{
  "n_experts": 128,
  "d_shared_expert": 0,
  "normalize_top_k": false,
  "norm": "rmsnorm",
  "tie_embeddings": false,
  "lr": 0.0119,
  "steps": 2816
}
Below are experts of layer 5 (counted from 0) of a mixture-of-experts language model. Rows are named router (the router's row for the expert) and show model dimensions 0-95. Each number is 50 + 12 x the weight over its row's rms, rounded and kept within 0 to 99.
Before each expert's rows: a language model's description of what the expert responds to; "comes before" lists some tokens at least twice as common just after its tokens as in all text. This comes from a sample of Wikipedia text that the model never trained on. Tokens count by the router's weight.

# expert 4
Description: Past-tense verbs and their endings (-ed, -ing) in narrative biography and history, such as made, held, arr-ived, brought.
comes before: " to", " by", " in", " the", " a", " on"
router:49 47 57 36 63 24 40 38 58 24 37 54 37 56 75 60 38 65 66 52 57 46 49 37 70 37 45 46 40 36 49 60 50 39 56 36 45 49 35 59 60 62 34 56 43 55 63 49 40 66 56 39 73 39 43 72 55 41 33 53 65 40 63 52 44 60 27 64 41 52 55 63 52 61 71 39 64 66 56 38 58 60 67 26 49 46 44 72 58 58 59 55 41 58 48 35

# expert 1
Description: Prepositions and linking verbs after a verb or noun, mostly of, by, from, with, were, especially census phrasing like "of any race were".
comes before: " the", " a", " his", " an", " its", " their"
router:66 38 54 29 57 37 47 41 67 37 31 55 41 51 58 59 39 67 74 57 61 42 63 42 70 50 51 49 45 37 50 65 47 42 53 27 41 27 30 53 57 49 43 66 45 54 60 47 46 68 57 30 69 40 39 66 57 35 49 58 53 44 64 72 41 63 27 67 47 52 67 59 56 61 58 35 66 55 64 43 60 73 54 49 30 52 37 60 49 49 55 54 26 52 45 42

# expert 34
Description: Middle stems of Latinate verbs and nouns awaiting a suffix, like dep-ut-ies, conf-ir-med, activ, ident, represent, impl-ement-ed.
comes before: "ed", "ation", "ing", "ated", "ion", "ions"
router:54 43 53 39 55 33 26 44 46 44 44 54 27 58 73 55 40 63 59 60 64 34 66 55 70 42 41 34 46 35 47 54 45 33 61 42 44 46 45 47 57 52 43 65 37 47 50 27 55 52 65 44 62 37 46 75 73 43 37 50 57 38 56 55 46 53 38 60 46 54 48 65 67 65 70 49 58 69 71 47 56 58 67 41 40 46 24 78 68 54 65 55 40 52 35 43

# expert 5
Description: Prepositions in running prose, often after a noun or verb, such as to in voyages from X to Y, in, at, from, near.
comes before: " the", " a", " his", " be", " C", " B"
router:57 40 69 27 69 41 49 30 59 34 34 55 42 57 55 54 36 61 67 58 66 41 69 44 63 45 59 33 30 31 40 70 43 32 61 36 44 45 38 61 57 51 48 60 40 58 50 49 61 65 59 31 68 38 30 59 61 36 39 54 59 41 64 62 34 63 43 69 40 40 71 55 51 63 54 31 61 54 54 42 61 60 54 38 33 48 48 56 51 56 49 61 43 68 49 30

# expert 10
Description: Pipe separators between cells in Wikipedia tables, mostly after numbers, dates or names, plus table header rules and closing parentheses.
comes before: "\n", " ", " 0", " 1", " 2", " 3"
router:61 44 68 26 56 45 36 35 68 40 42 54 44 55 53 57 40 58 58 60 56 41 57 37 56 39 62 42 40 34 31 65 42 29 54 27 28 38 39 68 64 49 42 58 43 59 51 46 47 55 65 35 69 34 41 69 72 29 46 54 55 44 65 58 31 58 37 55 39 38 68 66 53 68 53 30 66 62 57 44 59 65 58 40 43 48 35 51 56 55 55 61 32 56 45 40

# expert 53
Description: Pipe characters dividing table cells and |---| header rule rows in sports, election and filmography tables, plus some semicolons and colons.
comes before: "\n", " ", " 0", " 1", " 2", " 3"
router:56 47 57 32 51 39 47 37 70 41 38 51 39 56 52 57 36 65 60 57 58 31 55 46 60 40 74 46 40 36 40 65 39 25 57 26 32 33 37 61 67 47 32 62 43 50 64 50 47 60 58 37 71 35 51 67 63 26 44 57 61 49 61 61 28 60 36 59 38 44 62 61 51 75 54 37 63 62 62 40 59 62 56 39 46 42 30 56 54 54 53 54 34 54 38 44

# expert 51
Description: Cell contents right after a pipe in sports and awards tables, such as column headers Pos, W, Pts, Result, and years or numbers.
comes before: " |", "–", ".", ";", "%", "1"
router:65 40 56 44 50 39 37 47 53 47 27 62 45 59 59 62 45 59 62 62 57 32 61 36 56 47 54 35 41 34 39 68 35 40 58 33 40 31 42 69 54 44 40 61 33 66 43 45 51 59 47 46 48 39 43 74 51 35 34 69 75 44 68 59 35 72 47 53 39 50 50 69 67 67 56 26 67 66 58 48 68 65 64 40 37 56 44 60 51 52 66 55 40 59 46 47

# expert 30
Description: Full stops ending sentences or list items, especially before a line break, plus "==" section-heading markers, ")." and quote-period combinations.
comes before: "\n", " The", " He", " In", " It", " This"
router:50 43 64 40 57 48 50 41 55 44 26 52 46 55 54 60 29 69 58 50 61 50 64 46 72 25 57 34 42 40 25 61 36 38 52 39 41 42 33 75 78 57 47 53 39 62 52 49 47 52 59 37 66 28 44 60 63 27 45 58 59 44 62 59 21 56 37 52 46 40 68 59 55 61 55 34 49 58 64 44 58 62 54 29 44 40 35 65 55 56 63 63 45 51 48 48

# expert 22
Description: Years, numbers and first words at the start of lines, headings or table cells, such as 2018 election, 2003–04, Chart performance, Preceded.
comes before: " |", "–", ":", ")", ";", ")."
router:64 48 62 38 48 47 42 47 58 32 32 60 37 65 53 54 48 52 58 73 72 43 53 37 61 43 55 44 39 39 32 64 40 47 48 42 34 35 32 64 67 43 41 55 37 65 63 47 54 60 62 46 61 45 32 77 56 41 41 64 69 42 58 71 38 67 46 58 42 45 60 79 58 56 54 44 59 73 62 32 68 56 66 44 40 53 40 68 55 57 49 66 36 58 41 44

# expert 59
Description: Final suffix pieces of Latinate words, e.g. -ation, -ity, -ence, -it, -ect, ending words like intimacy, affidavit, presence, deficit.
comes before: " of", ".", ",", " to", " and", " for"
router:60 36 50 47 69 21 47 41 65 45 44 61 27 49 71 51 38 69 71 58 55 39 59 46 59 47 63 25 45 46 40 55 44 28 44 43 47 45 37 59 62 42 48 74 40 51 70 34 39 50 60 39 69 38 34 56 60 44 40 55 56 45 54 62 47 56 35 53 45 54 58 54 52 63 64 41 64 58 67 44 58 52 52 29 36 52 30 75 60 60 66 57 40 61 28 42

# expert 49
Description: Role, family and group nouns and endings such as -er, -ist, -or, as in father, president, director, husband, elder, members.
comes before: " of", ",", ":", " and", ".", " in"
router:68 47 65 52 71 42 39 46 67 39 43 56 44 57 67 55 44 66 62 56 72 53 58 41 57 49 74 39 37 43 40 58 49 31 48 38 34 32 28 67 61 40 47 74 33 50 76 37 60 59 67 44 67 41 29 56 66 46 42 66 50 33 56 61 46 55 48 56 45 55 62 51 64 60 59 42 52 72 56 40 54 57 59 37 42 54 27 68 56 52 47 54 42 68 33 46

# expert 9
Description: Pipes, semicolons and colons separating cells and fields in sports tables, infobox lists and navbox rows, like "W; D; L" and "v; t; e".
comes before: "\n", " ", " 1", " 0", " 2", " 3"
router:70 50 55 25 54 38 49 33 62 38 35 62 39 66 58 60 34 63 56 69 69 37 54 45 58 30 54 50 34 43 34 73 32 38 61 28 33 31 40 57 59 42 29 57 37 60 58 47 50 60 53 35 55 45 46 67 71 29 43 59 61 44 66 61 37 60 39 56 40 42 67 64 53 58 54 42 58 59 72 38 59 57 52 41 46 36 40 54 52 63 53 52 43 67 44 49

# expert 25
Description: Line breaks, pipes, dashes, numbers and semicolons in tables and citations, plus "a" in census lines like "Males had a median income".
comes before: "|", " |", "-", "\n", " 0", "1"
router:64 36 65 35 59 41 45 40 64 45 32 63 36 62 62 56 39 64 61 58 63 40 61 38 62 34 57 36 40 36 38 58 36 36 54 34 35 37 33 71 65 51 40 59 38 65 51 45 43 58 61 34 61 36 34 57 60 36 40 65 61 37 63 63 35 63 39 64 35 47 66 66 58 65 56 37 61 62 61 35 63 64 63 37 38 41 43 56 58 60 59 59 39 59 41 38

# expert 58
Description: Field labels in infoboxes and taxonomy lists before a colon, such as Species, Genus, Kingdom, Born, Website, Coordinates, Succeeded.
comes before: ":", "ation", "==", "ated", "ight", " name"
router:61 48 60 37 50 41 44 40 60 36 36 57 42 59 57 62 40 58 48 66 67 46 71 44 55 40 66 48 45 50 34 59 45 46 56 41 47 41 46 66 57 47 46 74 27 68 63 39 67 61 54 49 56 47 42 69 66 48 38 72 55 46 68 77 40 66 43 55 37 37 47 62 72 55 66 48 60 75 53 31 63 61 53 39 47 50 36 75 56 58 53 51 24 64 38 49

# expert 2
Description: Everyday function words, verbs and endings in running prose, such as able, because, take, see, -ing and the ides of widespread.
comes before: " to", " of", " a", " the", " in", " as"
router:50 40 57 30 60 32 51 39 67 46 33 72 36 54 65 70 39 83 55 53 53 25 54 42 56 35 44 45 52 51 43 57 45 45 50 45 37 45 46 59 71 65 45 55 51 57 67 41 46 56 61 42 68 48 49 72 53 38 44 59 70 41 62 50 44 50 44 71 35 49 58 57 58 51 62 26 67 60 66 35 62 55 61 31 40 44 51 71 48 68 66 54 41 68 44 38

# expert 11
Description: Full stops ending sentences, plus periods in abbreviations and numbers, especially No. before a number, U.S., and decimals like 62.9.
comes before: "\n", " The", " In", " He", "0", "5"
router:51 43 63 44 65 47 51 33 55 39 25 61 42 60 53 61 40 70 55 60 70 52 68 42 66 33 59 40 41 47 26 65 35 38 58 37 36 33 28 72 63 56 45 54 37 56 49 47 46 56 55 37 56 33 47 56 58 25 43 57 58 38 63 62 23 60 45 57 46 39 71 65 59 62 59 33 49 60 68 47 64 55 51 37 43 44 41 61 59 60 66 65 46 64 51 50

# expert 35
Description: Year prefixes like 194, 189, 186 in dates, spouse and birth entries, plus numbers and scores in tables and results.
comes before: " |", "6", "1", "7", "3", ")"
router:52 41 60 40 63 42 48 38 61 49 37 58 34 71 57 56 40 61 56 67 63 44 65 38 64 45 69 30 40 40 26 51 29 32 49 34 38 35 33 62 60 52 40 55 43 59 44 47 49 59 62 43 64 47 42 71 55 33 42 54 50 35 50 62 40 64 39 66 44 50 57 79 59 54 53 28 56 76 60 44 70 59 62 44 34 43 43 57 67 61 63 59 42 67 41 42

# expert 39
Description: Final pieces completing a word after its stem, such as cast-ell-an, -ground, -back, -ments, -ed, -ing, and colons after infobox field names.
comes before: ",", " of", " in", " and", "er", "ers"
router:59 40 60 39 45 29 33 56 66 37 43 55 42 67 69 57 37 59 62 64 63 44 55 49 57 43 58 42 44 26 42 57 44 25 45 40 43 23 33 66 52 48 43 67 47 45 64 39 63 66 62 27 60 40 46 58 51 29 41 52 62 44 56 63 39 52 36 66 40 45 52 58 55 55 55 45 51 49 60 35 65 72 70 46 43 46 24 71 60 55 46 55 47 63 24 47

# expert 52
Description: Final pieces of surnames, place names and acronyms just before punctuation or a pipe, such as -ski, -inson, Jr, III, ch-ron-ology, AID-S.
comes before: " |", " (", ",", " =", ")", "'s"
router:62 40 62 38 69 35 45 38 68 47 36 61 37 62 64 58 38 60 61 56 62 40 62 36 59 32 53 40 37 41 39 56 36 39 61 40 37 37 39 72 67 53 40 64 38 59 51 41 46 59 67 37 60 37 33 55 58 35 37 70 61 38 60 66 36 62 41 62 39 41 62 62 56 64 54 36 60 59 60 31 70 58 61 37 38 38 36 57 60 61 54 65 39 64 41 39

# expert 44
Description: Key words in biography infoboxes and succession boxes, such as Preceded, Succeeded, Genus, wrote, founded, album, plus colons after field names.
comes before: " by", " the", " was", " a", " in", ":"
router:62 44 64 30 63 40 45 51 64 36 34 56 46 60 56 61 45 55 53 71 62 43 56 47 68 45 47 37 31 38 37 71 46 38 53 40 41 34 27 66 66 47 44 57 40 51 54 51 53 69 59 40 72 44 35 73 58 32 43 59 62 37 69 61 40 61 39 51 50 42 57 76 54 61 60 42 60 56 56 35 58 70 53 28 41 38 27 63 51 51 51 56 29 62 47 42

# expert 15
Description: Adverb endings and temporal words closing a phrase in narrative prose, such as "years later", "additionally", "as well", "however", "same time".
comes before: ",", ".", " as", " in", " to", " than"
router:51 31 67 38 62 50 41 43 73 32 41 65 40 54 64 56 47 56 68 47 58 47 52 32 50 47 50 40 29 42 42 59 40 41 52 42 37 44 37 62 57 57 44 63 46 52 66 46 49 70 78 48 74 40 43 70 57 35 50 58 56 38 60 55 37 57 42 68 49 49 54 58 62 56 77 44 62 66 53 41 66 63 74 35 28 41 35 68 58 59 51 55 43 71 38 46

# expert 50
Description: Digits and numbers in stats tables, sports scores, vote counts and records, such as Wins: 83, 73–60, 123,979.
comes before: " |", ".", "–", ",", "%", ";"
router:55 40 56 40 59 33 41 37 63 47 25 55 37 69 63 54 41 54 60 62 65 41 60 42 56 43 59 38 43 40 29 51 28 38 55 35 42 26 28 62 58 50 35 52 45 59 50 48 50 58 60 46 59 43 40 61 52 28 37 56 65 44 63 59 45 61 37 68 40 52 57 75 62 60 59 24 57 68 52 45 77 54 73 43 34 47 44 54 61 61 65 57 40 68 47 44

# expert 55
Description: Words starting table headers, infobox fields and section titles, mostly sports and music terms such as National team, Top score, Music by, International career.
comes before: " |", ":", "s", " career", "ic", "–"
router:63 42 58 49 56 39 44 47 58 37 37 57 41 61 50 53 44 54 62 67 58 38 54 33 57 42 48 46 30 47 32 71 46 46 55 38 37 35 27 58 54 38 38 63 23 56 60 41 65 54 53 48 51 38 35 76 59 34 47 74 77 40 72 72 38 67 36 57 45 50 55 66 70 58 62 46 77 66 52 40 57 62 58 45 45 47 46 65 51 60 52 54 45 60 34 46

# expert 46
Description: Conjunctions, relative pronouns and discourse words linking clauses in prose, such as that, which, where, when, but, however, also.
comes before: " the", " he", " that", " it", " as", " a"
router:51 41 61 31 52 37 49 39 69 35 39 62 38 54 68 54 45 73 69 50 64 44 55 40 64 48 50 38 34 43 43 66 37 48 52 35 44 35 47 59 66 57 46 64 46 50 63 43 50 65 70 32 66 41 40 71 66 33 42 58 62 44 61 52 46 53 33 54 41 47 59 56 56 53 70 41 55 58 58 35 52 61 71 24 24 46 40 72 51 67 53 60 36 61 45 33

# expert 20
Description: Newline tokens ending table rows, list items and section headings, especially after a closing pipe or a == heading.
comes before: "|", "-", "\n", "==", "The", "==="
router:68 45 57 41 49 48 46 46 70 44 31 64 28 58 55 52 43 62 53 53 61 43 67 43 56 35 52 35 46 45 39 62 29 30 52 41 43 44 31 75 56 48 41 59 35 64 50 46 45 53 72 34 61 45 44 59 66 26 41 66 71 41 66 59 27 67 40 58 41 41 65 73 55 64 59 38 52 77 58 37 60 58 65 36 37 40 47 58 55 55 60 51 38 52 47 44

# expert 21
Description: Commas, closing parentheses and quotes, line breaks and "==" ending headings, list entries or birth-date parentheses, as in "1932)" and "==Production notes==".
comes before: "\n", "-", "==", "|", " and", "==="
router:58 50 57 31 56 43 45 41 60 32 36 59 41 61 55 57 39 62 59 67 55 39 54 41 55 44 54 34 38 37 26 68 45 36 49 33 37 31 27 58 62 47 46 54 46 56 62 49 53 54 75 34 69 44 44 69 72 35 43 61 70 46 61 60 35 56 31 54 30 42 73 62 63 62 57 39 56 54 53 43 56 69 58 30 44 48 29 66 58 54 53 58 31 56 40 45

# expert 38
Description: Stems of Latin-derived content words taking -ed, -ing or -ible next, such as eff, poss, chang, incre, and the ct of Doctoral.
comes before: "ed", "ing", " of", "ible", "es", "ions"
router:57 41 52 50 48 44 37 50 73 46 44 76 49 56 56 61 45 67 57 64 56 32 62 43 61 39 51 36 38 36 45 69 39 41 54 37 40 42 43 61 57 44 47 69 41 58 72 43 46 55 53 47 58 35 40 70 54 47 46 52 60 38 52 58 48 51 43 51 39 50 56 60 65 61 64 46 64 69 72 29 73 63 59 30 45 43 39 78 59 74 79 51 34 58 44 33

# expert 36
Description: Forms of be and have, also, not, and modals after a subject pronoun or name, e.g. "it has been", "It was", "He was also".
comes before: " a", " been", " not", " the", " also", " be"
router:52 35 61 35 65 49 46 39 57 42 30 67 49 55 71 66 42 67 64 54 57 40 59 39 56 46 44 47 34 47 44 67 43 41 52 39 47 29 40 58 64 63 42 58 46 60 60 45 45 72 50 37 69 34 40 62 75 46 49 61 75 46 61 62 48 62 35 70 35 53 62 54 52 71 61 42 64 61 60 32 63 60 73 35 30 51 35 65 53 54 54 55 36 63 47 41